Weights of a small mixture-of-experts language model, trained from scratch on English Wikipedia.
Size: 10 layers, width 160.
Experts: 64 experts in each of 10 layers, 112 SwiGLU neurons an expert, a shared expert of 128 neurons.
Training: a variant of SOAP for the experts, 6176 steps.
Below are experts of layer 7 (counted from 0) of a mixture-of-experts language model. Rows are named router (the router's row for the expert), gate (a neuron's input weights, with its number), up (a neuron's input weights, with its number) and show model dimensions 40-79. Each number is 500 + 25 x the weight over its row's rms, rounded and kept within 0 to 999. Numbers have three digits each.
Before each expert's rows: a language model's description of what the expert responds to. This comes from a sample of Wikipedia text that the model never trained on.

# expert 12
Description: Months and table pipes. Month names in dates (October 2019, 1 July 2017) and pipe separators between numeric cells in sports or election tables.
router:540507504525504498488495514505542484469512500451499485515490477557486492467486520524511474496528501477473503492524534525
gate0:465536475487452502474480494560531522486482498480507472522502501525503463534528521479537539509536506456487526494518518476
up0:528478472510531531508478494487515441501506488512488546491534457456501545473458511523471472515462484497539493494497495501
gate1:508522495462490510527498505517523476484492508504510496522532466510488507478487481554519484476504502459496545505480541469
up1:479517498552503523517490504506511515495478501543485508510492506531539484511529479473477478478489504529487492472536460497
gate2:485479496561495482545542520495505483493534491471496509478496493508466478512540499474471510489508490482495480513543519515
up2:437464506538516487495475549472485516539485525488444443496531504528485487479478462486519519471517468500492506508520537494
gate3:532533518503482450504521507500551484503514479479518532461513498473490496508509495521474523484486503536483476486519526508
up3:465460538492476525475490495518453468496521519511484489532490464484560533464486498526515480499528498510458517536475488487
gate4:508542536490485489480486536515493485528480478458509505460522507509487488489429454509514486520521511504503500493501512493
up4:499504509511489495457462478502534481506502468476489461505493510517495498503472447517477486538495531471496505489523523526
gate5:483512503506468492478475491473525493486505552528481509528517506541512491525488539515474503460516506473536473489493505512
up5:480515562482480517496550510493506463492485530504514509528539482473493507502489503483528477476486528472498509551480465509
gate6:449499500482496472456488482524464546476506470494546521504526483517479493448512543522484491478564506535488493508512525514
up6:447496465460525469491474493539473525469521478473526519511518487547502503450524546529512486454569522526508533474533500519
gate7:524531513541466517520511513465485526496451480472477518488513460553512505482501500477538547481518499506469472494501500508
up7:483459538450485490500517447529531476543537497495510520465504522493499473506484504519454508539457505493494489510489487466
gate8:454504504523502496493496490471505507453522445492490508542459482504474503494488524509525485532507494509495493509506553480
up8:500520502486530525516520498488502498514465497497481506468572477536530546470470528463517499486440505530498460485444488510
gate9:507441505528513522521451465512534519506516490517462452518516454495494524481489538468563540512503492504509473503460491532
up9:484453477502533486496457453502521545492493482494474474492523473483520509500471480492497558517498510488481438509476486496
gate10:549497479485494533493565508519503533478543524522481510507489500468542489510469485504471549505496521475531551503465507508
up10:533496501492505527458500480497487535487488504509488492478508517499524496511531512475514515467475491458494487512527477552

# expert 35
Description: Parenthesis and date spaces. Opening parentheses after names for asides, dates, affiliations (BBC, 1981–, now known), and spaces inside dates like "August 22, 1959".
router:477523529497491483480522493467522508452506489480439429489492525490509536479472530498491523457545509513450509479518511521
gate0:515482463512475453480522484511500522453503494488484522499498478527508514495553440452497521515518495480477456528454533480
up0:499532508561529489491516503501515475520477518523506541496488552494487467481428548468462506491476499482494540494490466499
gate1:526517493459488490506562519520474456487478529514499472531527519524498492453499520568504456507482487507469512494530487527
up1:501513513497486499508518496450521527489448519493543499558565537548512507453495485532477515509459494523480504528484496504
gate2:501499506477532525534525528509519433445519537512474504495528520503513516536491515500498491518504486516500498490511499513
up2:492487493519474441476447492477507548546535466481489541506456491490512492459522509483535509486529486503492520502497502485
gate3:495524512465455490498473481503515512466521524512500462513500493521462446526458515478542497504456479473498516438519530516
up3:483506505451495489494450518524454479503525496479506490495488477485480471484496487534531523514471475485541494488522540516
gate4:481498470457501524468510539497463507519522506499534486538495470512511526481507478528496513471501520528496523506484489469
up4:451521532483502516482517534545473469554475477509546469523509500519524485501481491503525508508504491497520521502499494495
gate5:501533517529494470514530518524509503484540492504510528482483514503545483528457513538485510523541527506453490524526486513
up5:539507541544491550501513494505493504508518481484531510486496546528540459524482498543526509520526429513551532497511453494
gate6:493470471481517474493503495496515542480455513485478515483553516492501497483461573488517477498515551513553479481486499504
up6:524503492499475528537482519493503486507532468489493492555506494521465473537521440498492501518460482504455524506504482503
gate7:516498495501488518520543447447495511529517507466525453472529544510510528490459458520495496483514508486509555521509466495
up7:518469480459450501523490488556520521470476507496497502496512475499475462477507506486514499542522505500505466482529523531
gate8:513521475500500522497488470471492510442541522553513482499486488489521490536549563553502477452522492473511533531526477549
up8:455493511520532496487500557524508505534467459491486542489534494487495502455466463456507514510477522524497484504445516440
gate9:492507485518512520519528495447488451499516515511497484518461458521469524499532520534456492477523488499476550514491477465
up9:492486505506481468505502497557505506520485512473527503501526539501490461497489480487502529517479502512553474501487523545
gate10:486519478515454486468494529457498552451519516498498463541486519504519512490512546521513492498537498474490550481478485511
up10:540505468509469448497469522531504502505496517482525495506520473518476466493505488536513484518510504468483469466475492494

# expert 17
Description: Places, units, and entities. Nouns naming places, units or entities after the/this, often before of/is: village, city, area, region, one (park), organization, number.
router:543521502520489514470471535515492496561547491494500470519495527567462497455513542526514497490521494501508512512487500528
gate0:556533484514517490460466502512523530537503520487509484507493509497519497510523536502540544561475505517476491487505475480
up0:477504485491483493534519498468520514524508494490471477547512475489498482501520512463457501576524494490472513507506493536
gate1:511491491494479451505486533514474507530501481471505490481519507519511510497524536455516436466526508518482484478492503512
up1:505509472520511523481501538502479494497516535519502456458514483520535534479476503485520529458541511529471499519482465470
gate2:561486481470533520489494484506509477525534531522519479519500481477474501488458519490449511512557508467498497476531492502
up2:536524505508529504537531513499469509493490498506472537523465496483438482510485513509529568511536488503538483482533469534
gate3:539515479526497482507491511504487519524494502534494509493488484515509473493514498513539477531513523475500503497479491481
up3:498471463489532471474456526495502547501481469548499528496481521477518449502491473496523463518533494521476530526460522472
gate4:525470489540484468528492457518507514520463485528508469465484479502483532460467473530487468523531478534498485547523486448
up4:518501483516501488517484504484495517462531497474478468478524570515511481446487513517545519558506499520534530516504533490
gate5:488528503491504486517466488515492486521518520518492513469462515504517504491512555523491530454494534477509547478492493518
up5:521479462456512540483497495498498553455493547480465552524512530490511499501476512455489479506490521526518493499497503485
gate6:528532471487534478464569502533479483549475463504505542506502530515475423498532515557504525514493491513478470525472467485
up6:495524489530531522466500517512492459502548506513540467497559483515507445457488561514528500509492509513489495532498476510
gate7:511421500516487477525477497519490485530473524525520504512501524537507491451463543478557511475461481490474480496501464523
up7:528532479478509514465506495484523531465437503501513537531482461500509475477488495511530512481498456466493481479497474492
gate8:507491495486494492451507471490492459529545498522489520446516499492472524493513518467511510472480503482516484497520472507
up8:497473518547473469524525524506495516486464504460492516530530515505545496471495526499512514509481504497482508509527508507
gate9:498507522472485503501522469499508537463488486512499495525512510517466515506488520468531499480512535509503490498500488491
up9:547536499506518527499518502473510491535472505511545500496513539511516512534549483537491437461507514502502513485502529465
gate10:500534480458532512480481490496483489522529469531464474510470464553489481491445496498514517487462477514544521535505529468
up10:502520505513509509453501542519512538494516493529567509482500501530473518494480476491495594479514489478538506514478499470

# expert 61
Description: Plural nouns. Plural nouns and plural endings such as s, ers, ions, ies, in general prose, e.g. members, children, studies, troops, albums.
router:518491518487487495474481516480543500527542485472508450558507460521464509488476522488482517467526497527503538492489524536
gate0:484466512502508491503492480522518498517513477482527484541452504520431496522497532524506496506512482461511533472510543529
up0:528486486513543494498519503516517462508499478457505473515469482514473512493504502526505479519507502467519535476455545495
gate1:475516490535539525496466534501512458488522454499495512519505460499461507533509513528475454484512526532506503496476484521
up1:481507472477506527483512517470508494526520563504513475514502475549488536516516543521507472511479479533471571523508501501
gate2:483479518483522444483585522522482485503475493490473509510503512453485464489527498465490532502484504493477576530507491509
up2:497512498540518506493449454459510513474530496497527457509547522519503486510497474521536473514495511454531444488473494466
gate3:506474512505500521511499469499539514544525480464520465535531476472515507514483489511509467453514490514488488494534488544
up3:516465477454509497493499479519555525513489480487501460503535483451502466523479464468477481494518500523503515510533514530
gate4:517469472471498481514473468498471514471484426491485535495483500478543548485522481442518522496520515489517489530476489530
up4:458459494507484445513495507482478484452483459453492551489506473460515543499497494469461505517496495491518467520503498517
gate5:477478524500502528503499533485477525507500496473460462457475536509448493473502508510462484460535515556526518466490522509
up5:447519504490495505496514463510496457471499489497525495479559521492521553518514451496510523495493522476510484476540519474
gate6:491495533460485481518489497521492478480461524498470506473532455485517513545495484500487502511491477504501518527496485542
up6:512481538510511471450481479503544504464503497484490496489493464544481522512462510446482508451489516528502497523507511521
gate7:515523478509480508507436453558493532529505482523540503520518486467483487486472487490483458519456502485482532454490495492
up7:489515520528500494493463482531508526517478508537532486520498466508490474511479508504450449512477500451513507489475513510
gate8:498487505501527482473487521474498553476519504479515502540486517476512543500478488520445481495459487519517540511493491514
up8:514478523528479451497543469475507486456515506552515497460521498497477479508519500529468541501544496498490462495468479489
gate9:492517548494498467507525481521492526527477524504485495457454511500439492525492545510489523488484506512525528516464488468
up9:524510530497570510461491500485495474531511503464515475488520434493458458517505518514514477521502496531485465540474521490
gate10:492509540531488523503487441504511478555522512513459517538500474513524515468519544480523503493510470481498525520481530553
up10:488478510510462503500485483528508507540535555492477494490485452527531502549471508460483492505485485487513504494500553514

# expert 27
Description: Number-internal punctuation. Decimal points, score dashes, degree signs, minus and currency signs between or before digits, e.g. 14.1, 6–3, 2.2 km, °.
router:531534498519516471477487515514504476500524468509472463549486469502477534468457524516503508511500548497473557512526543519
gate0:523506512491533515494533457506526471521516490483500486527490468486490482540500464484462500494452516515507507479518528505
up0:442506467497511487470508455499511507541506499466521497499513452520519510509511562477492425471499448510517487481486500495
gate1:479496472488521499508504459475543520478510466495526506449483485522484468509455475495514512465434509488533512499488522533
up1:495499533498506524491504496499480454543460537511483492510526529500528510504543484524505496537551469482475511518475527489
gate2:494573481526516463532495502531517482522457524492544489529526479465482496477492500493503497491542569523491499531510493476
up2:472538474521490455516518514525515513496461517495505483540531477518504474476501489470488501497559543549487493501521497491
gate3:548495491503497530498506498495470475469531540451494516499534533549488520494546504513494445490574489507498556466528508480
up3:476497495490524530487506518495512489529493511489439490505458490496474479518503520501512505546487502525472486448510518525
gate4:468482527499441525465501512478512498515471523548494515530488532497495477473490562493449548485503492501495511519490475486
up4:521510486505514508516476512559495494513527541499472486518495487469515523458482520481483510527479500492510510453471489454
gate5:489529505504506477499508461539480507532524452503463454472504475494486488471505525514525487510457534491499516489525505465
up5:470495488516532480493492533498514484480494490509498502468490527537522463534534461508496494442503520499515495533514522474
gate6:522482535512474546457535467517482510492503496540491469512424478472515501513472487469516504467475489502522500511492499494
up6:493457532492488504531448487502476494527497497523505504491505515517524478468498511497497550524549486517436536496494492505
gate7:517498552484490481515474483481501517456477507478492450511545488513503523515472525496520439538481513476500538567464527499
up7:487513520500513490502493486503503487446460514499496483491544478518530521509488472510539433523469537470506534543457529512
gate8:520527506478518508445507473507471479505496474508493502504464551511505530506527518475496520494540508497504532499489519502
up8:505544532497554509492487528506493505470473464458488508543515480444452497488494455491532468459477536504497488492466508459
gate9:553502504490458488489483533535489521521514478501482526517505506491519545555484463508493482520497528517514494493510450501
up9:503485555499491476491549496490503512455545493493468550537510530501518525493496521497510533494504502510463444537488517482
gate10:541497530507539500426518442541496499491495483521491518522515494524489514484475511521509503511497508508495504475497498497
up10:461474479497477504510511508473549514522522492509476477495519509486492488489529471524494530519487462498506536492489485538

# expert 46
Description: Prepositions after phrases. Prepositions following a noun or verb and opening a phrase, such as of, at, under, during, among.
router:526504511505494468448506489487521488487526451485409483514482478492461507469468512513536524454508501467467513476519506515
gate0:531441489525521497471507573500543452514493459491433485501506490465470507541456507545507522511490522493494509516496508511
up0:467547539475510493504481455500489545468505521474534505496475529511522496488509498460483482497505456542503526470525501489
gate1:475502533505473450520538504513492486492510492501431491517486517526507508464511498517502473466494458523443458479456529466
up1:487532478540481497531497455511504510506469564491524500464479495494482528517560537475525486481499515488560518510524458543
gate2:498477463502472528511452516493509536499466503493447470517543543507476443492504470490490516477475537472496519535525497463
up2:508533487521538469508515496518475492491518504526548555504489453526517562507490500524525505525493475518471500488485471522
gate3:550490502514491473471463459536481497521536524509490491541535499484522502473455554466538514449478522503528468493495482462
up3:497499494507523528531492536489517485505468458476481506459501551523495478538538491509469471504505526484499508503511502529
gate4:482530483545486466490450488502487553493533486477505503506539499516474508511479532499523458507457482467547481540480517469
up4:482525460538486488501520505488509550515538493518456541478570481501522524502463504509513444490461459490498527500455489494
gate5:492506523490493492505506513475506500517533477515464527519510541522520470461490484511492508465522539483495499477534478524
up5:538481490499537520520478521501505465483506494501477512496486536504491495500482484503494500509533516488498496472558502508
gate6:493502484489552493496503470495546491530537541517461511494484468501491476486479525539478484489496493478492524498491497427
up6:510524550533486483458499507443458461499529540527556474510488487509483503522463518469490499519488480478517526546480489514
gate7:488511497519525508512490505542501535491498464491484477527480480485523506490538509482505519479455515521490514502486490530
up7:487474489507533484492525522519525447513459497506489486526483499551521514502492535455507500530482490540520443475493488498
gate8:505564514551446485511516491527469512498474480488442526499498431477450532513479506481488499482523514478533509505496494494
up8:491434485446534513470512498491493467472539508510562467527518512535511457493521476499492474487476509493482486501536485535
gate9:466491515480492496538518502530536544513520473480527477549528485516523538517525467503504490508502492513497523499550501477
up9:475514495521458508511520505474494513508505483479479577507480520453495470456514484492447475502534498501510530453471482508
gate10:513527495511483495506502477509481522509519493517498508478512564502532520491482508461515540508501493465480485494531521556
up10:482477518496506516506501540482531479519531451505516498555509435502500488494494495550503485492480518470486499497462485463

# expert 51
Description: Separators between list names. Dashes, pipes, semicolons, ampersands and slashes after a person's name in credit lists and tables, e.g. "Karan Johar – Kal Ho".
router:499492539535463483491514521477529485482503462501455471514500502510481511495489504536520526467563535483456541492499534523
gate0:466555452507510512476509520514499493476514526499534524502512462488506476539523523471479466509497502504478531470474484513
up0:496482483502511564499424497466518476517484494505505480502494475479475522483519490471544513493518444514486473476522507503
gate1:516506496527506506493488455497473516468540484507477511533477512519550503522476522505491506487482512529506462535503507527
up1:519530536532493479503525529509500512522456521474487528459457484461516556484528468527511491508501487485495515546501495497
gate2:500510486590478489491477521520508482516493532529495519496477523478493466527480491482455495493537514536499506458521486515
up2:489466492516478500496493523536499478511457481512551516485513471487513518493477494484463490535539509445452561481515536481
gate3:433460521516472447498548492524506510495456508480480486468485515527455501494505459515470493480531517490480558539497532466
up3:473499488482500519498469506505489464451473545511513510555494488478507470494515494521490523479514473507537463543496508506
gate4:498470474475486507465470521512456478496519433479498500489506487513523478485496501515512524500522542499522489491511499546
up4:479515526443528456524458476507528519543465522509488498520521493517483527468500504493441482506479508513473491493487512484
gate5:479514482505506497513491455494477484481537490528514535509518491498474493511501548515453496483493524466469504463503494529
up5:498502472504485500500499500548506466489486454537513457481543507468485533498486542501470528526476484492472488511486516456
gate6:448489518542467486456513484520533528508491499517534517485526504494499453531506494505491483525480515454492508531479544450
up6:515527505509515494500502470471464515548515508524528490532516506490547462487499492473497516505564494491498503496514430531
gate7:504505496500492511513483503514520497489502480516436486500500509510504534557483533515468496468481499465482493442495495547
up7:509492473509526488466533473493478530524535485500495491508481535484543528481514480498481504533528502519486547484504512478
gate8:502532493495521518533498515521552543521501504511495512518506538521559521504456503501500514513500509501483500489479526515
up8:535527516496493483494472510522510482540454531491468502551525526543503471504479513485450469520505474505510481466442519535
gate9:522495503583475492497479529437465465527483517528475556507480510494506505451485510489503482446477520528509490479483495488
up9:504535527503473492521501491470514499505511518537448507493503529500521501447489461502519514467502538527511474507457501518
gate10:494499500514465428472509504522504486486502494508507488526466513503494524466525482540432468458470519516508506507486497471
up10:485530528500514465477462519558482488526503481497484498528515495526513491488508490530513524521473511524534523505543468447

# expert 41
Description: Table number cells. Spaces, digits, dashes and percent signs in table cells and semicolon-separated statistics: rally times, sports scores, election percentages.
router:540511531490521524452537529463507497531508459482438457519501496518492487484436505505512489443515518484469533481514521523
gate0:487534511542476505514526521503489492492477472512519489469504541479502455536502520494537513515508465531501541525464526498
up0:489479498500527486512516466533523511515473510503470476497522504554507526479483490490561495526482566507501504446512543527
gate1:468496467496555449539482482501504474481514501508495463482528501520507471460479488496528486559555496542542517479498483478
up1:504522501456558471471515503481490505488507554477499486522523517519494485467499523491533533479523524500509496529510490538
gate2:471527503499511541510496521473466516486519522488530497554476531521487486495531535492530478499464467473508540489497453508
up2:455517507526493493472485504497525506503454506523445474457526469500519481531510496525496501575476498481506480477475539521
gate3:486502520477506486508544502508473525464516534502507532453457506537521454486537510538478516515526492507496543485509524484
up3:485493490491528484524508497532533495477490493509545492504518463497468522483489483493514495493472505498563464581491488542
gate4:543493478494510457487503500485504476463520471480521472519529507524503437512496506477514543496524488465545517525496534497
up4:504495496519527485503515503442492521517503445497473496502508501493512507477513509501482496502483420512497501553484490522
gate5:531518476475511491497499513471498517480487474471451501508454512514501473474480502507486490490565468524492500488511530496
up5:522487503493526504514487471510459476517483459468512554498511473507492480476471497452474551469507504551516545513505466508
gate6:511481492515514487448496523477478508512538493454460481483525533483507509529502512461499494512501500459515514456542494492
up6:470479515521492533470486496472506550486453509494467444477504509484519514511479501478513507481538508534501493499524455544
gate7:483511518506510477484522511470499542467469495483474488539459523504513470469467509487473509507520489533485512542500512497
up7:501492442518480524526483494558505487536527496534524528467541493488477522509500506509551503527471532477522498460516480558
gate8:493510535496513479506532488479499486510514523526510496539530438527499493540479541499512499508517511513518489474516505519
up8:521520477492498518499528480477476526529522511563515550475441540481476491484507511495480492487458457501504480525480483538
gate9:547511535515502452467484547520460487493496518494455447494456524487495526476502500481498499509486481510484527508525496478
up9:458502478487479519489539513514513503463489503522526493510508518467513506539526484515498494475470498508481566524507516475
gate10:489525520494523536516484497533528544554477502489485432513517497470530480511470476461475535529488495462542531489500471430
up10:517441473496465479485486490476506490479487477521519510487499504524486548475523486506490496500538499518469448488503530529

# expert 24
Description: Closing punctuation marks. Closing quotes, parentheses, brackets, braces and percent signs ending titles or numbers, as in song titles "Forklifted", (Part I), 0.00.
router:501520550500499532471484519510514500518502490515475468513470508506453491493481524502509509455531557491496514495488527520
gate0:525540503435515471509492462535495456520539512498505475493507514496519545511505510553510499508529498534522485488512550478
up0:511443491509467548519470556499490548518449530500466506494510520506485510524497521450521503544456512520476499469522451489
gate1:525527496486514508531543476490502532503500470504533504484484482505465513511492472486509504535518513478501512556516501518
up1:466509507495490486496489506498487523567500515472513517550481502511467505533496517527526506514547538526458476526509467459
gate2:506522518532545496460490500499540525485484489492529490492531475473484499507476517434531524478457503542540471483520485466
up2:483518497545500510478518472508504515526510487496488518469522546509479498467522514527486514471539533515487502496454502488
gate3:510519501528500504525500471497510483531493515497491525499533483505501474475511516503551504496503518490481495551470501467
up3:497514530496489489489490488533480516550516550467498512478500477463501516445509473498478490491427518504511482478536490498
gate4:472501479489504505518512482500577510520496480518492537525492541493490487486460489514534520506523580478506489508447473495
up4:526517531513465502493487493515489486531503510497455501544493515512507497525484536518525499564493512512515494479475480488
gate5:519512536497524508481513449507522529517501512500513460476510499556534522508499526532523536488487514508496461494511508495
up5:515503477490535506555523522471569502535509499545489486540496503499514461482497493493497478517503434523487525508510488527
gate6:490508507506524479504504493485502508506543496517454472471500504523479524484492515499488535530495421519537473500514508513
up6:487531472515482494497488505476514546550502495511463561517472499526513527531536494543533490496537471477498485477549484521
gate7:541509514483560492468479515477548525508509496482508502468515483538479474486488511534475531509516504530496510504506455512
up7:455479495495431514535505499537432491510545491520478483537475525512509526492502496498506446501486554492493473471506528481
gate8:498519513459526516458497543506544483486498530501496470492488516500488480515531511459463530477503445563512484489517493531
up8:492486470527501468544515488501533506471471473491550491550458518466476524544503510495451461510538516485499507487501465492
gate9:522474531482514447499466510491498503446467471526493484497452460504492510562485495498494503480475508479499493505503498536
up9:541468487469488472518468490505527494478469484537522465510486513526506499509478488522498461496499487482473533483517508560
gate10:534542485526503500506496483486432503496533527478494488534501484539476487497512467511476517502484507506523491493505496517
up10:491476428497501525510485470525513485478488489499470526558522500516485503480471483519514562529471520534477489479505457527

# expert 7
Description: Digits after the first. Digits following a leading digit in years, scores and table numbers, especially 0 in 2009 or 2016, plus spelled numbers like ten, fifteen.
router:517526507519496498488520521544497471491513502476481443490488502534454519485466484523542517460517508490485513489497530505
gate0:515503522479545488513497506488493494505491511496461470463469532492481463523522529498492503484476473517517499473531499528
up0:516496490488542487469489539548492501523498528458459470441492523519487513484508520493454463521451490495491475458525519538
gate1:513540494461475430510472514540503467490509524487479491484510487496495486513456538511487510515528474517488538462478495462
up1:510469472438482486471506485491480440521485488517489508487491492500503488485545503528457552485507467499466469475514526516
gate2:515522484487523515497511474523479496526528460469492485489472535493519506493476479482523469517490533503492475491486448498
up2:494461521490481506510500469477498470486510553521472491535555488454454504524496498535452534491517494530507522498521525483
gate3:491506497500503491436469495504497539511530502504523514509547539500517508492465502529504502466538481472469535490494555535
up3:497498517500487492503513496496492469511484506486490493489446480481493500512481490533511501528453541509481515490500464492
gate4:482491510513511488508471516479478486449481452471543463507515484500551509527500503498548475477503519528498474498475543486
up4:525529513501578503516509480463483495504507509494503495495520486519483507509499520500550509462508495534501484508458530464
gate5:472474479495497471473528475514528494470491476515509484556470483502501509510483502535504511487494524462475467486521505536
up5:489521503500508521537509535490469489508494482488493491467505486495506528485512485492489531485506459497512493488478526464
gate6:476531512452482497515525519479502529472500520542491489495478443493499499543525539490499509508490517553495505523502485522
up6:508447525481478548491474515457485480508464544485476534508530509503476511498515490535469501501522534466471472481488446494
gate7:528515476496488500514483490535519488488504510508489563522472485486452491475522526490509460527524533504473489489495479477
up7:491518545486440525450475468518533518478479529519498487491532505542447523499502511471502492494550506522521525487504528467
gate8:524478464458507497516486519493493512484515502505500540500525476496487497487489547483481497513506468457519499478497516467
up8:451554515540466489501521475506494503542495479498465510510539476489500474501526440544530512526510505500501503534516487471
gate9:496507513512488485535469505491486521527519512521494505488571504479520524507458486506484496489501516531441500467523472458
up9:491503462531447460539476529494492477502530506501534508464520484521528467500511507480521476496508547482507498485471509489
gate10:514530469448509476483475507499471535492496458559507490479488473521483484537510534509449495468497526506520488472526481498
up10:521532521514492500489559542487506524520512499482489493503517470481507473494471530508486507500537454469543517494512486508

# expert 47
Description: Surname endings. Final pieces of personal names, especially Slavic and other surname suffixes: Kasparov, -ović, -owski, -sky, -sson, Abdullayev, Manzan.
router:512489555499455511499501486475545486512481475488479487536498490541476505476494509529513507444531508474475561490504515493
gate0:512530517517534519521505523477473457442515467524458479514530483473493485492481506491511500480577520472437520496488511510
up0:491527496498529506519495552479460485519473497481510445468504527527497522522542480490491472516481487499522494491486460519
gate1:482475524509527486496525538516452497495508530505516494491538543509454504527546501529482486534527520497488533545523490515
up1:462472571471522499497528467460491530516508500522453548458513481491458516492494476518484489517494508521518534511509472508
gate2:515507504465496510491501551466483472498494470521493450506492504493523511473513509475500484543470515506515489550536504477
up2:524527512503537499482487486478490485494498508521464487460504520493545499494499506508535529540525478516514487504473520472
gate3:483491543524524445522564481538516491499476428516516502488512502528456487512511510501518501458488504496480542479480498469
up3:468493529511542466484502494523522481512486499470514490493512488506502476469534535500506536436508491488487519499508507482
gate4:500464538481524495485482493506490459468476478533509511542526469523496503469488495488493493492516548482443529513506478540
up4:510490505513504501518550460473471489504451497465533500479529505478501497505460492540537540531449525515498491494500477516
gate5:539483492523486474475546477531487507481500524549487504514490481512505505516479460495457505493535542476499461513522481493
up5:496521532498490532518528507493537506451472481539508520504500499491500485525515511449486512484475490509486518505485500520
gate6:482498517506504445504464435503521509510480423494529495425512512512497480473471517548444531480487507487474529514493516450
up6:523518489530453488505463469506507540461491499500476492477486509486505497546478495521480505467485539470508507471502531453
gate7:527479538497528430500530473461517559472482496469484495503504476470542517528503516467464457472485519490512539509481504460
up7:528481497469499472496538460454535501478498454451508477456481505500531481541515542488461499475508539479514521466480503505
gate8:507474551495536512499513501519432527477507523463483465507480489476502489474531514469515482511481480493519511509521501477
up8:535516535516497487463478531540424543447503499488530474522505523465514512499467509498479473495541500461453470519500494517
gate9:488458451468525476481538496487487531501448536506505498468522485490505530474522465462478451497524506489460526510502456499
up9:474506492522518504480491514493469428478497455530506517490520498497525444506513509530504497469510499479527553499523501533
gate10:518519506468482531505470505491488504479517466510526461545516501478498463486480533519497464480513475480443480514451481475
up10:526451501474513538523495498523501518509473478550508500492507514552499497460533519496506476505509501461524531510490490504

# expert 20
Description: Common prepositions. Prepositions such as in, of, to and from after a noun or verb, as in created in 2015, member of, award from.
router:524546474509488492461533504509515465526502505449440485533505512513467537479479491511508503462534487482417489491505526525
gate0:505473485522518494499495504514486527514472478496458576527488514495471546533472532550488558481509454460501515498492535521
up0:488521493511504451524489491481526492499471494507472526529476530506460469541486521554509517450508483479492542473486480494
gate1:522518510506497525504543464507548466496470478511477466514450527488492527479488502522496515494470470445451515498529526491
up1:440488512443476501504510482489507477474452463539490496492491546480491557496502475518528550487462492474460500522478520505
gate2:550492518511522503469499487505517474552494515483485500538456544528485513468496474524490538512505520519475446496552512511
up2:529488489496506502501489479529522467510477567511484559520485537486454516494490493510514539533497527528476489498528490487
gate3:533499503481544488539475467477490507492457543476485536500512502472530522513510532481494524545550478481465474476469493489
up3:469561502527502476458491536484488536484531488562497502514483478543478517502450520489496485463498534533517485504490474500
gate4:514538437542538500512527522505492518488484492524494501502514493497480501487443504496426508453463459477484472512473479484
up4:496475565477435521490489491491512495524513521479496499489488522515542503491553484483541495542499521510536546512526552490
gate5:530505498525461483473585469516459537494495503528461515504488504472479500469530462486552505468465502520478458532492502486
up5:499529495463502540500448525471502468524478476476518501483539518526511476544477543499470513504500508517526528493458505479
gate6:471511530496493468528487497518524516493512480481489535527518519521489493493452557517487458517468534446487458472530503444
up6:501463521504513557481513507488422510481473500521539481501475515504526483501539468519490499458544526549502493510487536540
gate7:497490501515488509506555492507466520532471523486506496486540534524496488488543502511483498495534496513465502521476514458
up7:540473509459493521525467567532520511521530454528506520552454469477534463498482515519523474514478521497520494525502468513
gate8:508498498486474508486493536483469534517483453450487512493462449520435485458534515571505501449522492491553498496477474514
up8:484491512487500487498532518492504525508506489487474534529511494530474445471522467558499530469551483507507516479486454484
gate9:559535532498485516460505508495505533553498459505495492492468489498473533511523507537482529529490435472475510491521532463
up9:541507529496491536489516500479506542516454486484489484518492487536493516489525505550494522522505438493460484510486504449
gate10:532535520523525444448492471517471492464510500478528501544527471490496540469513529492482552472507431533467467477516543497
up10:473441505485486515554534522512541479510506525519470512498515530508490492481482479490535460558520534458515498505484478553